From a checkpoint of a small mixture-of-experts model trained on Wikipedia.
Training: a variant of Adam for the experts, 421M tokens, 6431 steps.
Below are experts of layer 13 (counted from 0) of a mixture-of-experts language model. Rows are named router (the router's row for the expert), gate (a neuron's input weights, with its number), up (a neuron's input weights, with its number) and show model dimensions 128-255. Each number is 128 + 24 x the weight over its row's rms, rounded and kept within 0 to 255. Numbers have three digits each.
Before each expert's rows: "gets" lists some tokens that make up at least twice as much of what it gets as of all text. This comes from a sample of Wikipedia text that the model never trained on. Tokens count by the router's weight.

# expert 4
gets: ",", ".", "\n", ")", " is", "),"
router:151131116172139140120123157105148138080164104112116134103117134080135128113126090138154149130175162153160150141170098142162105116127129138128124151140149126136117124141111124137156143142150128117115131142147159143117130077173138144149143130134176129174153111135113137081159145081134132081156138133109180170153117164116131153096129134135147118163121114089141132080128156149185100109124
gate0:116072110139121146101159143134153130126097113158092131126112121149150125142123135123097142103100092143078124120112112172191114123150135139069100153088096096100099113107149133140131108089116095144138161139122117149094123108137110137131130126158075147139183146099099135148135126103122159150158109133143175141143117102106178152097135100165136116096168144142167089157144114115099103136120
up0:136166132087137136107100117110132175106170119147170098136069082124133121163120168123121138146156142117132127181131080159135113129127103131102147135069114143145123130126123144134127141092173136133075109138160116105153076122097165129083100120128114158150168184138124116144182107127145145171072137129129101124144129120113106123057132123124141159129138095138131100133084075171127151132152
gate1:129137123118150105128126129147105118149095153153143121126145148069167142119158102119148134123142116125072169137173162162160116115148144147169121105112159116103113113135134167130094118093165097145127091123126096106147102177098163141104140136151182093119131097183134147103143126137088135172132125149126130119116157163113108108125109147111130158070123098158124153076119117115116130110126
up1:143133156127119146171138127150093107120144125121095136158166120127139165132156146101111158123142149096158137115133149161159125047124127108124153105160172138115076153161143163109130154141134126107128152143109097131098128164128126162105138122135150115157135162116147146114174141193051108140116115121177131129107109165130177140127113111093099072118141103125090166122138141113138101148110
gate2:116132161110122148120103131123156127154119141141111135125140134119126142110110092115129146160140140125084109167118105135114145106153117127185129126127123121113109105155175111138091088126073110129127106139062120109080123093153076118134144149134105131157097125092130138101167109117144105098144155167137164108122121156170131112097119173193143111145136137138094129139136140182144117110143
up2:113140102066157113125149142139124153134123103106145122101092169100116158151167145114111140127133158124133114181166076164144132112103129077148145160113107131098117157123137134118124158122138114125169072072135130146178094102110161113116141112138126094148159111116132145096152177121120136140109113121150114165094187112123125162101119160111170107112119180134098110131104166137112170129113
gate3:061104146083143148123107131101150170151152067130147135150108144109147111087127151142143144128152131125161129176118147160169181144134112122054120108123166123110152160154137157126135127102102095137107140145123122132102124141111129081133149117144186139132086159126152131108126126125122097097128168092156134138114160098102154108123107116151122129139110117114147164172186133131140149102112
up3:140146140104139115088160120120158149161097126128111106170126112096136104106094136136109101080094134106137118133103118195109125097104105154124129111098121090122132105158149122088133108105138157111118102132162159107097104095094165112142138129133130082120126129124133138140110118100152145091122129149115090125152138104116184094126109127181112174125155191113128122148160126133152141169138
gate4:081127154129120123106093142093158129123138096153133132147109152152133120130145137157158114127135141086111170149132115068174150130122151113116114158135107106142144157130104133149151161116144121133095114113136130111122104150150089133123132124114164078148119172121135145090138134141139130124104141106107152133160170135156137161085094148146136139136086087156130114120120182137129131116117
up4:132101128102130113117132123131130121122145132105132149132129104164128118140079149177114124133144066114157122098138151112108104126143092092150132115153110114168123117114101131091130110135152159105139133111107145123160163149161151164129115136150094145089143118117096103171118083097107113103114117154119133121114089114133117152118122130140180121130112141177173158152188099146111132134116
gate5:114159149129135116138163126122127156125095123162104079093133177133136137084121150084147131098120149137145133144136181189129105101092127138133132088116077116155123099125104133123105105145120107125106148120145143101153107144148170084108155133149143162126137158145109148086131135136106094158097116160109110103117129157107150156164118125109132119123108105167184149120142131139125121145124
up5:102108099134094088113140119127129113164103116116108162136123129118171127161119157140116137151163163130106144136113155148134092200127112145144096097131095101165090114135094129109102166105124139119130154120098109091140110124117137080132118146090111136152107104158095152103121121126131110123151111118118179143116124162126144145117132087165146104133114149174135099087160109106178126136129
gate6:106146130154062138135165140176137139092113172149129117101170097115095178166107108113132079109128147145164128099160108189160109110126096099147114104135171137109141149147092147132144167135142141125109145130153137141103116107178131152144136165141143148176116107085155146128066128123127124118134177124130157123138150151060159105167094145135128114096089112102124084104174143096159161119112
up6:157150130151139149083114160124142142118060116110112124121097111114090145110120102142126122128187110113130140158093138134130169137128098120142118141113125168110177127097143158100132156096106131150104113101141112152082125097124126118117114118109100178199128115123125105136107102123135123125130145123119121127113129149149127109075117097149129139127111151135095125161139130155108130123152
gate7:140120116117108104140120081125151091113106100102149088126138131148110148181107148140098142111139084182089143123139167123151140109128141122161119152166140143132145149122107125147113135095128119133165122157127115065105136124126106150117118131153143152113148082157155145143082147119153093112125105097136149129124089129116143125093140167080112107103111152149120141130116102147117117107098
up7:164091101148142138152136121149122102120145145147157096134167159119134147197185127094112105104114101138086129141178161153126089136116130141167088168157132120088160148136121104116137166134142162134143090150115144144144169089156118157121113145105058134141125095110132149149119156129133121168141132103160128179168066172124152082118091131119127107118115111110087151115142131111107105074112
gate8:145106093118169140103122146101135079136123159100157112163117124123167142100135133141123125177145110156111072145121120145116165105099123169091143072130138075128149161179141167157105099161112137097127133173136166129128096119151091152107133149129157141119153140102088119129141121167102129127087077128136129162129132099115119127155157131140154140113163111163145157160125146113132137112112
up8:131164133155177115142099179084152123142100138125115107100125130153117103117107105127148132155100091142120089078108102131144150031127104128128153139122130143130119110117110112144102120145163142149089136125137133143103159164083092146149135132130069137138110157117152154136105121109167140083133113145094067147157142118167120133087133064110147154147168145164119136169128128108124151141111
gate9:140083120159117088111109080148074105105148127146116096096113135126121126145154116119149118101132149130147130104150131142188075200140100145142138137137146110119081095116092095117115100143132120151114111171113184104135150123115110162074122171135139153123094134145162173106124154141130101115122138136133159148145139129142127151146111165118172142106142140130144143150142143126151142104102
up9:149110157118126108149128132130157130141113138107111148122136126135154131131145066174108135146109123134121105142096154135163139154113148104124103117140157140119085083127086085094138137117147107156133198158159155151178086162113139145136137146133150135140125097165159151093120148120113123143095148155102140152165112101083151162097146108128110087135120130123130163132105106135186122151140
gate10:107149106101160170130133078130128159118135144105108120141154082122184156152135100112151145166090172128153157203135120138129094160152127105111133135127113132108136147144115113143117110094140114114108163122159140123107130100157130143133163139101131140131118162153122145119110147108086135123121095147122115156137140089141115139141141159104131160142100162124131103132142126110132157149187
up10:134166157109133127127099112118097157121115120124130142118144113125122135151115154136129144131076144120111163111133170143157120150136127093141131146148161119115147140143109116096136128081108075100171141117129116134145125135165088137120125122099140083163115073115135112128133141118146157127124155124134137113148171118128106162127130125097133130130129135112149125128120128142116107136117
gate11:127121159156124137138113097125102174110097158154121136165115114134138110161143146139116111092121114151130122138121149132123145119131133086120079087144151106124193169108122100112089096120136126120106071116146136126147100114129090114132166128121190166102151114146130143101132142147127176140129115157111141158091132112106153116152106113087123147115143109103135132122136126111177122127121
up11:162143117123113125154122113066141169129053125132121150112103110134149174142137106183140099122172120131142101102139138170097083119125118139119164101133072149141169128140099112112133093133170106136127129101144139140085177112123158137142189111169129168111148122149134114153123110093105114126095130124153114140097126131116096121105135156123131095106168130147165116124110139105146109112120
gate12:125115136107150109131133090132118164098146140111145121133154157139114144079130154132125110103152090130169182130104130103141148090156092068107149106155174136142101102091066109121129089148101130127113092100137146136123131103096097155113147155118135157059087109114121135134115136151088134092158107103135091134147147162121112095147156141124144148144101123145112122132138098118151127161117
up12:120187113183100127169139117141107131142136125135107141159090126111119138117140168090117162119097112149068114151108118128153120125133180153117092078078054149146121127105139109135153165134129145099137073125107146170119129134110083150187105123115123123112082117083129113161147114147136122164102120115125110119118134099187103090095113146150117154090140170126099136152132121148122144170178
gate13:122150081108141138128153105100106116122115087164136160126141107136144113075125183157103112150111159141083194131147141151171142140189106136138123152116103148125138116099135132147152117122121137186116152113140111166159161131111152133161154141124114145122141129095128101133163139121105122146126084154122122102065147096102104129118163159086139124111129097089128154163110118155131145077147
up13:115093102126095118103126093154116113168107123128103093116136130139081132125100135087116122138180145149133131141114140138101108133170103138178124105147155133167138120111129124116118145119137110125148127112132118136100112139126090099136178131124109125164114102084119121120148102157136139216139096083164101101151128117117143109134128146110127135120132151118146131163124162123115162142112
gate14:116114074172121140167139145142122105097144138131146105125137131089101148124132136183126126133134152106144154172136110155130160130123143147173131141165140131111170138117138161180136085123127106131104129131158111122137125161135126127126106119168136104166089164111149149148123161130094100146124127135151122125107162146160087141159141125167161137151114092172120128098152137144120091134127
up14:137096099202106075127135148172106098088155142145134144132097134127144156119187143125112132132116109102141105132132138126100143112101140123186084107116154121113151173116104131111123095094151122068131077156129115147133127120152141171112104131199095127162118095141127137158157197125080116102145119111174128123117136139080146164143158102098123129147122139103087085092139171119110137145150
gate15:132141122119120122151163165141139115125121131093077087136113145147122116100141105128167066176134119128133117121091140175164122123124094112093117141152117145125152085129167108111132177125141125125137138135129128101150104116105115118128130137095134173129144136140127125140116160121144153162145148102166153138164125092120149127143153144123146126141081133157117131188121097096134131148160
up15:111162115091133154137154149123153136160150196169134105127142134120116128150113119157124146149115133117128111116065133125150114116143135105100121165144142127130154139129131134110138164138108135140130117136140118097135124159100176120131165134143162100136116139159113158118121137086132117096179126138165148139177107145173112115136109111128132090109133130140086129096107150081179118130115
gate16:087151152129096132118120166158156132125126137137189117135102126151119127168143147138076100148097163097131167140158157160116105122112129128157152167110140165130110100136092140129145141106117106131175125158113141085174127123135129135127122137135138116103125146127125155149122108122095108058128114086169133089137150129118129122089108141160097152124145123136151128087126141117116128162119
up16:117125112145134157132094156101138167111109157123113146131175101098195143136139106138188122171130156090138090142143111174118071131124128133080115134137102143151158116116095152067125116118116076152081090129163122187120166167108133109144102120170106139147121141089146132137182114131098145130082117105142114118095107124126108108127142121136123124137096150108118140130097169187154099138156

# expert 3
gets: " the", " of", " The", " a", "The", " that"
router:131148165098136112171120109155172108137146146138136160129135151109142134135105110136111126082121132136136136129093137107111111180123102146159149117069150130120124136083095130114165154156152148172157111094114110110132100166119126100120096108102099139121102110129095151105122108175121185136147127140154086096145154110136143129119142138102130137105142129121088091183139154127066147088139
gate0:168119150104106138161142121113090120140118131132170106140112154152084160143087159127088158107139099146126153129143148132127157115103148125132138182168164152120158105102120136107158090112103096179130109111122183117131171149100115114101121124099094148142127125111154109119121161108119071168111130126122112103090091106110110108131114177125169113142161092109147155118101096114125154070187
up0:143107147135119101108165154139155103100131137180149137146146122121139130128172091088132145138167155093114094102095117113146126130142140117138149173174076109190105095143123115115124112136110169106132144138107101112119171126182120119143110124081113141133080093149144137195107115111111174127147135145134147100093082127151121135111159044136126123139112125127111122155154146183143158125131
gate1:107110109128129159099147126078086142086153107136125130130124182167143145148144094119139117163140119134168123132132146122144138150135124156115135140122101124132099128107111148158133137160168112149125142114136122137143129102100136159149119128068143159142152144080140103088156107155172137113139175119116148136161128141157109099110137101128123126124124158152129110147104137158142147136155
up1:135151137174107128135099144130138120131171096092144139151104140094079125141098141112139109125144168120102126131094104106156139101145097111147129124142127134170144148134040139134123147132137172103121081149160114130137153168149122101146097136121145152129128136137156121138137104119090100126148144112106131169106121169152104137095116155125105121106143145122124087105131131129159111129122
gate2:140107145142123145104128148138133179110149104161147123131140140088099159146096160165095113126135136112128123147201097125137111088141125128083123116085135212129146124129106119135158123126179102136128110129111105127165167120161111096148096126155116109091136125156139114109122144138165119116126130125109111107161135150128156104171122116156128118116122146132156122090132110128128123094110
up2:136103163150121111071169135145120123135166186191137159111162150083104137132113155161155134081104138086140120125146141125158150184147107116133112136087099133147135102129107153134126143128108165144133119147126125142147117100123116115180141144097093136089129135119116094123097120148118147118151151109098103108148151142114114127085118108149157162156079145106116136093136127153122140164153
gate3:109129104103081094180140154114129132123138146153155112095139116138091145153110143109120162131104093084152114115126092121121143134122120116132142141141154126081111150156118116143088146140137099136112114130073146120174124109087113098116083114158117116159164149162127097130157153127111114087091139071118133192126123105127129145135149183148156140107124121150126158109144128132132121084170
up3:121126145122126125097127164201138120100179129153136073129117110116121113137157109116101111108065180119127129120087100127102125124147188160138137113113127114106110129112102155131121113127117130108140105108151127127116079144154108140159129134166130113153101091108135112172103119107178156115135105151149105139113136130171088098089110135095111104136099149103100131141187102107128182096115
gate4:115101121080125110138083163142122166163129126134181104135113101147115148134133127181122124069089103151086151142160131144139119132149092096140109118114147123097152120115156118102135086133114131154117131149120086134142090123157136111126119149177050108162123140168153148110128144121153075121136132108150087146127137108166107123153101128123073131152114117157154133109070156134125139121150
up4:116092106119155160125104132123147124121123166120114130122110129123137112141153123115186175131113137105187159110156091124129131129116126152140143150103106148120140108131137116121127121152128114107156116151183117127103132064171135120126128109158127124119054121106153173137128106152118136121160125109139176140145106108101134125138167123112109096138135123150095091105151109131139101116120
gate5:091121143118113133088096117163111122153186144170122107126167136114113120139113079154155118152091129136094113154128130126106113128122086150124138146147145096097140115169137113145087119159145093139164151168144114114107133145158103125148145145182131096119107125093130157138140133132112119118136118122149154115124135171107122136129096153145152149162105120178120133130164127133153141118123
up5:117138114135110087129159120080102129157102098127133156212123125132164132135120115147164074154140129135168109115164136113138082152119101117140144107115128148140131194113095140133108133141123092123121134119151127113132111185116114148130135128086077115095129104130120118106124151176106092104140129113112112138114087136133122096153065145071114129157128134151137088119114154099148106102129
gate6:135131151133107157103131126124106133124152101145169101083116136172129135102119139100107085136141131127145142160161120122102140130091135118094132166145086140195145139107131140166104110131160111121137142144192119115160128130126100127109125121130150138165117110146106128144114124102122123168103123159138132124127171100120130157125117138150147115152105076178131135109113133114084144162152
up6:164104104101145110130157107111111145141180144113128115138111116146113121113106165111121114135123139149119153124079142169115071137141148127132104106104144128150150124114100126137093093145110128129134136125131145131109150133080103114140131132109089171144109131159154144119150123126119154128107145118120140114120130158128089125119074102135131157133120205104031089124160130111139154105148
gate7:141128186114071127116116150113138151144134119174123111095127129134053104127131099103131133144074139156157092138104177107118132138114134113142106097165119132132127124125121158114109079101129139122200170113130134132155105117131133137126128122156125082165097111106140121132145096155191125108131126155129162142139140189172110120119168154179108143125137118097106151118137097088117124079112
up7:134164106158100156144131157092152108144097153141116142163095165169169132123118110111101129108184142167154128136128135156130132096117115133114144093168115142115150125097112104128180146179089137150065105111112119120093123158102172120083141116096186163114163106110135076136137136109122143136150114172146085131146110131106139109129161149115092143151117163114130161127142150164150122147187
gate8:145055113119137131123126144142151128082164127160117117130100096107115149110100129114152133116126103085126117139157107159143140138109085106143123136128099129125143150139105135139176106142088102167100108151113104091123206150169144071109178117110110092103143134127136093160092104094125138130137119131110129136119131089157168140121122137140150148135107150134135122117172120140138148129081
up8:133138113118106146160099134118122172141168156100121142136157145110128118115160163151155144108141104106147169146170145138132109137086100156119133159117124148084121136164096155151114145116125149126106137135162152127110127165116118168130135105100087185134130109120167151149138128111114138113151089130135092141127120079143182088134142149087121117164157111137122102099139131169136122173074
gate9:178108121160115110129133111191129127152145079132125083110135159124118159181114136123122146120085131135093158152104148115057132122081127116112153128168119145122136128136146122139132133144169124164157181136127135131168195147123100125126137134106131097097162100125117113116148098111142146133136113134145112121169165138107115119156107107140129094094131160092124121132117137111150121159108
up9:120113123115149098113167116128128117140105131134093133138154101107146125139131088100118134123155146128063141131126149128132158092080101166105133127108102094146134089112137113087110136142113136159147150142082158136152113136113135113163110144131152130117111117096101150081169152144148157140138171132115161076133125125155150113117124107133137102124126117117162145120159085094107121138086
gate10:106079139126137124120148125101145131137146155126095141104130104135159148127159093087174133160127135114138117088112160169095119121155160121164132098100128129150129135140160120176108158177146105139111097158180167107104065164121093140142114133119067160142153140148154135133128152127153135138166102159091162139120146100113149117095150141131121181121184099134080175134112135138078113128136
up10:136133131125136122150155110090178130119163108141174153100083109132137077125154134097086108165143134098126157122104149106132124119144128139177094110145126131122094150091088124123134120162137121124161109133114079136101119134148097128127141127145131109114148136157127115126132088138165159112151079128133153144121120108102086134157124132151103147132128135140142088178132116119141115150112
gate11:129152082112148142094089136122134146160112099130156153136137106094139142134167152118117146137109150127115118131154128137110159160099130115121096116141180073135132136112147141131122101137082119138167126138111154132120136127076138114149131108115148136132150132125127128157125116120079141089109150135173085162091128125117124126133127131124145142142125133145130138137130158076104132161125
up11:161091145132155145145158158147094143124135112105108123115152131142105134110128110154100144161085066152107116113102126113107131094091151097138115124137087136134114092113099125134138116121111104141093145154128116117134134137148153138119139097132152111134111094156108128159112085098137132147137123126146178101098167148135123124114067147113107115136139135143098123099074092151151127119123
gate12:166100157139110166114130113152136172166124145118136133136121124123168138139129124171162127138142142142128133132107140124145144135115144103120114095125108168139088148128146165129145142073166114110167121145121122114106128118136083100135116117131121134112128139132140103116133132121130159116142109128141157122075130125123133129118105140087100130117168139152111160117161167092160127111117
up12:122203101144118090121097148081111100133133112129154145154119110094117104131143138128103161146153132172090124146144130128160161150125106125129119141133099150144130143135110082123086129141132088118115122133133147109139184128166139155124123139111109096126114116108157097147127132115137125100135115134134149142106084111160144121087133101122131122152101117120138148102143145132162156123109
gate13:104146096103113132120158143118128118157100142127164156111117166123132106108160168138121136161116111125125125138113144171156169125148125099151113119140162122091170100149132158104116119118091113150142098138134138145109136164132132157132154153131107138110081091161146073169100127146178096130106140180118145133095139119089101101146152171086116092065115148116105167107177159125161122143127
up13:124121120152116180095115123164143138136117142104118105142143166134147106146102150160111112114148088109118158118142109096089147170129122128090116118096164190163127137131125126129083110168128121118179160113110110158101155127099179087113149140093093127133103129138153134118119127125140129148161148114137118128103130114130110156131130096103169145179126134152095095166072133136137111129136
gate14:134176110153169149130091109157128151170118165103175148140136138119101144127125159138107144120138125126137114145163144128142136134134150137114122129129137150134157089110104125145164093153158160142101150125115151140153157110113143142149141161094128088162148153105133163134132127141128125116142143129137098143121187126119122163139110123096153115110150152111139159110156178162117156143149
up14:164117094134116108138141110167168117148127101122126152139134128157111106127118099121116123094135134107104154116107120105133105161135080151114098130140142148096153097102119120094102123111127109116162108121131128090110142112131119105155148123167076145160176155139132138105114106117117102127117135138129155122146153149103142111149158153111122157102164153132171091123144145111143072138098
gate15:116125121131100159132140121154149124146103114116137154134096115117109126130148084155129119113114135120166099135100157121158147140136133117096131139100135148115154076090109131099107137105119146152131131110124122122139123093085088131164120144105122146119102116104139124149101073124147127077112142150127117096119147077101131092141152128125093103121073122101121156173071164093078123124115
up15:109113133114120163145155121073122098109112130082081166135119128132171132120187157141090124162189105133126117136108137123132135125174105104139118097109152127138162156130150085126104099119156092114124120141149121135126109096138164098125153137089130135161165070081133121144117140119122107135160130122141127152101078122155169122113160131081139118134127152110137127093120136126155093123099
gate16:123147154112148128086144091127122117142147154128147120140091140130120142166139120111099136114111078120133210145150087140140146082132157116107125150167124110144137131180157155113152145100123150114094105123130095129076134126171116140069114138148136096190115105105116125105113153137111175153178110104142103111156090144134163154113145158118133128156119126110144105111083156143081171110134
up16:099104140140103152147131116147126141102124165086120104117133131110181117138137148141146127175120119145146115130176113146081142118149117174107121101116152124140148111122117114130158136124096095115102102125185134141137124114111075115144102158116102131148136125160102076136167143175149138120127088093145118131126114088097149127138150120130177115105089125100142113144089152096099164115114

# expert 1
gets: " ", "–", " in", " for", ";", " on"
router:149137085131119132111179139120147124107124131109146167105139118128125091149123134118146118143155129126107095097106142127148157171126101110140130149129118152151113108118115162147130103122131141129126127125117128163140137101152122100140143098091140128122134095128146135134120098162110109157096135125085135123095121087124141105104120090151166153115080107103122143130109142155137170125108
gate0:061078146113110127142091106136130118156110116102143140111143141127124086118104128121171118165118169131136137110112150162125162139119128110086115150115127109109109123116143129165141151132079118114175197134115149141124155090120194135118150126091117112167108142135154145103136073078133137125139117095137136109124143094140147122115126129141104115159115143093134127102166147149155134157109
up0:120160158113106146129159160116081172122130108066086152128068137117095088107103105160150154142133136158145122152122110141111113182101111142149121144156113164130140119109093114129130157124123146174131128077081176130160134147143171155170119121151174135173097112136130150127127149109142151101172116123131174140126135117096127149154166090163097100102118132156142127166117087165134175146117
gate1:158151131117142136163099150141144111108130139071123131134182162141081168146175126097136104136094110146138136142147145125126162122134087095145168124120140096126118139101137094127146130145105151170133120119169112156112141116155170140149091153128103127136127096094118108083137158124167138122094132160081094168080093134088129131135129160076157107114135132111126121131128123170131135127152
up1:083137181110142161142137129159097117087124135117133086109147060111119085160094109140102172140129115152141108094151155178118162143172138116133162152142140100088145091150111129118135119074157166127114115126074141095107106136120100138128119141173097099094124125119084123113126108147125125129122101121145150123110150102126145140110144097140111127114160088124166149110111114149085076100130
gate2:121099101066156094141137130143115152130150106131126123090167135134137141122119116104168159179115108106143129113139128172081136118120128158118111082131115090151143124165137143097115144160151126082107120132135139149121165109075088117126154102131132133152137100134090150136102150090150109091126099115178094112143146120162090141117093164121149148141153136112164137107141163152113159156124
up2:120133150139147120121139140150149121097164094109150130109163152110128097122096129160137147144106118102141145059071136130133158130072127068136137111131176175137121135095132106113087115129117128091120110124126113114133148158107112133123108142093138110092118143119070163099107117184116144125146170125105127119144149115121105141159086144117182151140131171083113113095106113081154105149126
gate3:138117181144128148182095105087150153115088131123153130095143150142094111115120161115107133122141135180079137139101099101097134110137142074110096143050132066141123140130116140123106119146124113129143120100153108141143085157088088158096154122136101139133127124102147092111143130123121121122105163083143132133106144123149124165137150127114115159149148130135151104142120079112104100136149
up3:079122099081136145118123118105132135116114081141137148107084108116148118144130142111149078102127102169140094141152124106137101060152127126065131093146148116137124165098084101127117127189128116150154159103137142162125127146126138178126152104146155151168098124140147173078143128122145124122127152112171137096137140136130160140109150148102135133114172157144133124096128116148119126127146
gate4:132126125123142159124105116139098121154089128125123127105127107155153125142131088127113125134121135094102171120123119079106121169138142136105109113147108153094140098119113100085171143109131147107129121166141121133119135131130089087120125115139124120151098100148107095134093143149155128118120125159102081193136138132129117102101132084119146082063112117119130149169092157121119111107134
up4:157124188115128132142156093167131065121112096122097140151119154078121153150115115109141125127070152176080107107093119167107096140160166111119091142154142151111138116126132088090120144094115079110131103143130107110133141095147119136165152123108121132139138156142141133104113153128191140124141165143147145142133146092115134119145133154103108134110120123130114099122151160147088174107145
gate5:084117169117103121106100081106095151119107119148143129134101165117099122086108106162120156120105164129147116143123154127149123138139128120132143114165126136095134116161136140118095124108135081131144155117099112169139084127139175121139127136158142147181118131159146157135126143136114154084090111148080109145128141090101143143148153121162149135134129136146131102088086169076136117157122
up5:120061131143198088149146126145109137136142106151079146139085102143141135072109116142146153096116150102112127095150141128127120136120106142110110119110152116135166141112135125132137131168121119114108169109128142151117159066102146126132117116161138104124122148129132138092107156118145113154128158151124119130141147166106159148099110095137167145096123111093099131130161115142145161097153
gate6:105072134129096125172142125173167116136132117117127141121117172186132108147142082111140091115126158116111154120129130139171130077171144115106119123160070172107147106129119136092106146102129101158149131147125111134139150061139127122152145142136131124128164133078104115178157158138146073116135116136104142128147145156083106117079152138091107124107114123107118151115127150096138127147164
up6:103123126147087124074165137128096145091109138144144101141125120107153129074127107091136098144114136129153106134126154120118109135153135165132119113102121120113125094179149198107136148134151119138158130119120146126058112132168157199120120114161134165132095161100110132155101087107146128099124098133167103145114134116160163118135137113149106163158116145112131110133136121095117116119145
gate7:132101136078140109096131104130122132106159157100128151114105129102163138135105166169121120137106141152123099157109160139099153095051125153105097115116131094140148120113130095138099158173107119156116136127138128127103104131118092157094099157131120070126119118167069127111135121069118089200123112113117129064095112154129143137179130166098148110079135105169128124145108136108113165137134
up7:135107142141146106122112142112122148131137108115116141135094149170144155107138122144139131097171149131113114096103093110158183102122143147146136090126126124120122096134131105153135142115133102129154113127129105122159130129110143146143129145159100103132100161193148128145125127135143134112106139095147137101160101133093123167105143097088119157131132088166130107124115104149133145070159
gate8:140125145114157144115103142161149133123121150130094132106100118111113125180154125098115106161125133113124170181144123072118130154120119102126161150091164137078153168130126144126116131101166132109124119142137096132116087074114102094092125122119121100112131147099119136136075101127087106114161145139129104121143144130146103089156104161134113156144128119129109112129175126133151114122150
up8:139066106173133102131138157165137111118130144090111131184130137144141143088145148170112110125154122113115109105183147084137154101145175103130119097121111154183166143123190109142148134134130084107101159146145129118105151152123156106086133090100126107141095099081109129151113126141138165102117138118116115138116155084168106122099107086092124116101131063090173145101130141137160135123122
gate9:107111130124141151152150107112137148136138090147127139113174093152091131118115156098148128143100106143189143114104140138138130149153115108108153150114121161152130131109136148127137086098171168150176163098136144143127182117146127090097124095096150136142112139150134131176136129087143149126138156135099145136139133132129114112120166115105159122129110086144181100117116138144103163152141
up9:120134103117128139062128155111125161155124174167112112127104123127153118098150131125135127111099125130158106136147091073148125121138141120130176151125114146134147152143193117154107121177131112144121146118133134106134144122104149111123141112167128145137141104172127116119127106139155131153113128093135114149110119140152118105095128147124132146131124104173136148118109148105136162086168
gate10:141125158098158119119083115147141121118149094106202122127148151150153141127139125145163138145143151079110157091130145147195132140146134132089144104142145086142121147125170107195118088117163092179112124132083092119112148122126145156090122108123157101065115147130161164116130109151153160126135127147138108146100134183100137194157131076182148153098132129076136137102124117111128126106123
up10:080105132137141157085144101125102169173138134136149127143100127143142119133121093085127098108145110132116106093123136154111177134157096146091115101141150177124091123072093107147153121110130113137141108132125099139115067124041156157152131126143096158143125134188156170110154135117114117135143102121105131162132180122068129111135142112088158128126105127109151084169149121125154143103122
gate11:152124122128136109139102150171103120125162096148129119121109114098138170094138071118161142078192099146163148130084165148148181136128114110118132133060100119153125153119101115142135074141169117128174113096119104152129127115133133132112117128104148135123145110148156102130109147138146178158118148095169134150132136130127135164156114112133124136091123090133146151110081155146084144129109
up11:155131105132126114114097120155135124118152138156116095123139137135105092111136099108143106125129151116133114117120082106146113127137130098104086106102119110128141141160145149111164151144096134111100132120099099124110155127147153142124139126098103132134130123108096144123108165124103135128109151159086137113111129120154103167122117151083155156102142102156128120108112098137155094151098
gate12:110102103133118167104110097185136119132118082145122134160141145176121084119126174100093099111118136114104143137109099133098108149154154115136119091135189111117118131127117130078130086105119157193163134136119101135096078153160137159144186162091142162143119100130125124122108140134155165141102125151135140098129132121121142129158121161136130129141155076127145148108129147124142109119118
up12:141139091118167117134124129123123139135138123113128161084183123078101168116103130130130082107138113144142122126158106121155126103125134098118151144112127126158115108132185109165149115101154114124130122114151096164113118137110090145150107145139084140166143168120127088109086170129142116137106120095122131116101119137106124062168149103186140170116138150170143117100119084114086158135137
gate13:128126165196135116123138122190126140159148112153165113135106099147126140139130114096122113118118139109145146130119109102120138103104110106129144150124137148108116103100117093096137075128115137133161101159129137112124136117140111137132105143154119103120153119092117133127161119140172169108131111103093158166131165131144094174099113121115133119107143162098160159083146118114136115100144
up13:093137139117145099143161128119143129155159116173141118113099078184140165128149134089120132163161101108107185117129084119152106107118113108145182132127146116135134120106113114099108116127162088127178095073121165122159108151149139151150090122119138104123152122114172122105180173127103109114169111118136177151112114123088117173123134140113136136125145115152133166087131165120123126098095
gate14:113102151118152170097124104163117143140144133135154099109131110103116140147111134110110100120167136112165135144109168148078141138129106141140105077094088142117154096118122091142124150129120122158128102156131117055100094126099122130119119142168119113140104138201098162103058131155135117190104153123186099161135182114133147078192095147094140133142138129101109116088148141144112148106157
up14:137138143142165138086124109136108116119168135110152162093176148133098167112082118112122117140166084076117095123141190164141137110131147132161109134104105124128110113120140105109129135076143107111117132099143137122127135149107140131122148145111105093111116134184101183126137076127085112149139138128104105124138143111166134146160115162122150127168133116067087133104148125134125114131108
gate15:133132073119132129087111131118151109134125146121131109130145155124138110122138130184143147184156099144176102161136147130135105140084113150140127136155144123118163137149118111122112150117084175140110135139120138149100107128134142081125133156157141114108125122136113137119151124137118146110113108103120156114123113160127152132126161130121169162095128162155108096144144143098151169132148
up15:171114088112116110078173152124157139129078174135135159097116139113159120141157154111098173140126097135130116094160104167122140091103153116115103072130121141163169113137123158151105140133050132168098118143166135164135095092123158151121114133131132131169114087128122125125173127098084124112132135130124146145103132169115125107097165141142133118111102124144134131147092114133092114203126
gate16:077096109065125118092160126095130143107126143126149114121143117109131146162093123129133122142130162136124123141096142133089155127075105105163112114189122136126108151045127126130111143128106139141111145128122147120146108128101105076084180165150111119077118158154123165125138134117123123109072154108079117097149160146120148117158097051118104142158142145102113161163111129101161129159115
up16:133118095152127106138121116133129134142125111122173127102110132156098096098136125108117112152171135161182131120132105102150149146143136140081099145096092134133147186156107168143132147104137135111132111124108132075153015127116105127130136141167112119122137108145103113141128138158103091127190111174151137127181163129104129137132142147117142104128102110157112133109111115098073123141136